{"n_layer": 9, "d_model": 128, "n_experts": 32, "experts_per_token": 8, "d_expert": 32, "d_shared_expert": 0, "activation": "swiglu", "moe_layers": [1, 3, 5, 7], "router_score": "sigmoid", "normalize_top_k": true, "routed_scale": 2.83, "balance_loss": 0.0103, "balance_bias": false, "router_logit_norm": 2.0, "init_std_router": 0.0121, "lr_router": 0.000763, "vocab_size": 16384, "norm": "rmsnorm", "norm_eps": 1e-06, "tie_embeddings": false, "optimizer": "muon", "lr": 0.00479, "beta1": 0.9, "batch_tokens": [131072, 262144, 524288], "seq_len": 256, "train_tokens": 794300000, "steps": 2897, "dataset": "wikipedia_en"}
Below are experts of layer 3 (counted from 0) of a mixture-of-experts language model. Rows are named router (the router's row for the expert) and show model dimensions 0-127. Each number is 128 + 24 x the weight over its row's rms, rounded and kept within 0 to 255. Numbers have three digits each.
After each expert's rows: a language model's description of what the expert responds to; "raises" lists some tokens whose logits its average output raises strongly, later layers aside. This comes from a sample of Wikipedia text that the model never trained on.

# expert 16
router:146126126129125141141161118162134136078109104170143123125138116137115168143141092166077150095107118141105095135121092123109116136112077115157082140161158120177149177103097101167095149071129133141130123123093139154107127124127089154149127146132119117100129115099122092142087143130137103120117149112177093124131094113117125092064117140130147145150095158155122143150136118125126128147103
Past participles, suffixes. Verb and noun endings (-ed, -ing, -ion, -ation), past verbs like declared, restricted, infobox colons after State:, and degree signs.
raises: " some", " over", " many"

# expert 12
router:129128129135151170100154130140121118144139140126113139118120131060118127108134127138131146153122105083136107140138140081133127129167134137122113096126152123128078119109127091089109084113138135165120128109164113110137119150170100195119119141095134105122114148118111120102137136135107133190146086135134126106127077145149125121076108135118123143166131118189135212134099129140150139123090
Word endings and line breaks. Final pieces of place names and proper nouns such as ia, ina, ville, ro, and line breaks after section headings.
raises: "\n", " and", ";", ":"

# expert 11
router:126101111136127117110123169133153171114093110110166155097109108159119145127133083124118117096125130122151153133105123147126149104129141165144128140131172133129181091126142162148136135143124131141164128132116138153099147109137117077077172084134099133135119099122140142194187154115102084146107121135115109170105188117163144114126128110137124092087094127103118105097151139135128151109139
Digits and mid-word pieces. Digits in years and numbers, plus inner pieces of words such as anec-d-otes, can-'-t, Gen-ç-lik.
raises: "i", "ies", "s", "y", "ett"

# expert 19
router:129146159146125102125122102107130118115139134111114124118118121103142120131115130158090130146146113141115129132089111132134190126096107120141119127141108117126123078119165126166121116100109125124110091123192135123131136096135160108134138161106125152098133085118130147125144102114165105115110099211138160138163122117130128117120146090113172163068201118142078099143146120150144154144091
Line breaks, table dashes. Line breaks ending table rows or paragraphs, list hyphens, en dashes in scores, and prepositions in prose, like in, at, with.
raises: " the", " each", " these", " other", " this", " some"

# expert 20
router:142075135090117134085159145080136140128141139135111125151151111149160143132132181140136145092059131160127155140102093155128125090173128139162090135169125103126151126155137103112129138114146119113146109135153111118081148168150121171121093136136124123103144142092146129164115138131130115129138124095126106163168072126163083128100131110175135154174118156125100113141124135125115151140129
Common nouns and section breaks. Line breaks before headings or lists, noun endings and nouns such as University, States, League, County, and months.
raises: ",", " and", " as", " to", "."

# expert 15
router:102083128137122093152130135124185140156126106163135118131113107083130115125146159115144128132109145122132156098087197108113099127117080131144142124126137160122139145154146147166121154099152133123132133098117127162126128122096114127164144095109130122099155134113134134109054115133123172103119156098089177131099117121168155145204125105136143126133118141142144113122125110119120179094156
Commas, conjunctions, table spaces. Commas, and, which, who, brackets, and blank cells or spaces in tables before numbers, often mid-list or mid-clause.
raises: "sson", " of", " |", " –"

# expert 27
router:145119128107148115136078124149105103140121095170141152109152149127095156131140098110121167122143111151103153151106179109112196173096126148109120117107130137093104147146160151140143141133099111103144156155083125170098117147110146125114115106138154128130138120108139130145125124114133161140144134152102123128117180094114120148179120136134120068133116146130114054116161123097124127171166
Capital starts and spaces. Capital-letter first pieces of names like S, M, B, Ind, Sh, inner pieces of foreign names, and spaces in table cells.
raises: "ff", "ft", "u", "ang", "ux", "ub"

# expert 14
router:126103115115110148125128110133136156098143141171096088156143085134117128136116073151092148120102128166166109105128104137118135109105097156150096130153121091131123132115110128174123172079110115136125163140112118153120118139095121154151125170113118097097111139111142086167089163151127126102100170093173104138142070131121107130121116130159141160132070151132133110141095144100150124149129
Verbs, suffixes and months. Past participles and verb endings such as signed, dismissed, translated, plus month names, degree signs and words like season and years.
raises: ",", ".", ";", " of"

# expert 28
router:113140110147153108168131130140106108070150165089079159141139158116156123136133134080092135122153118117121094133138122163131131118114113097082134135107113088076081097092138130120151138171112094123133119169134137109147135125137138128068134131168111129115131154115115140129116089105129119136072137115150138105143125115076138115131095155113175120091145097138151099136149117138128117080100
Table pipes, word beginnings. Table cell pipes in numeric tables and early pieces of words split mid-word, such as Hy-pert-rophic, prot-ector, Upp-erc-ase.
raises: "rick", "oon", "on"

# expert 8
router:122162108153106133123117157106105105212144140091097087137095129116119122144126150137135134144122141128117112111113125090145143179104116160128183119170130149157130110157131114103141082109129123117138113123118138144113148117181126140168124131108120145116121121131133078135172152123107126140143103106136130137132199140142132126088149090114168178145136125127129068170116144138119157164142
Line breaks and punctuation. Line breaks after headings or sentences, periods, opening parentheses, quotes and == heading markers, such as ==Music video== followed by a break.
raises: "G", "th", "|", "The"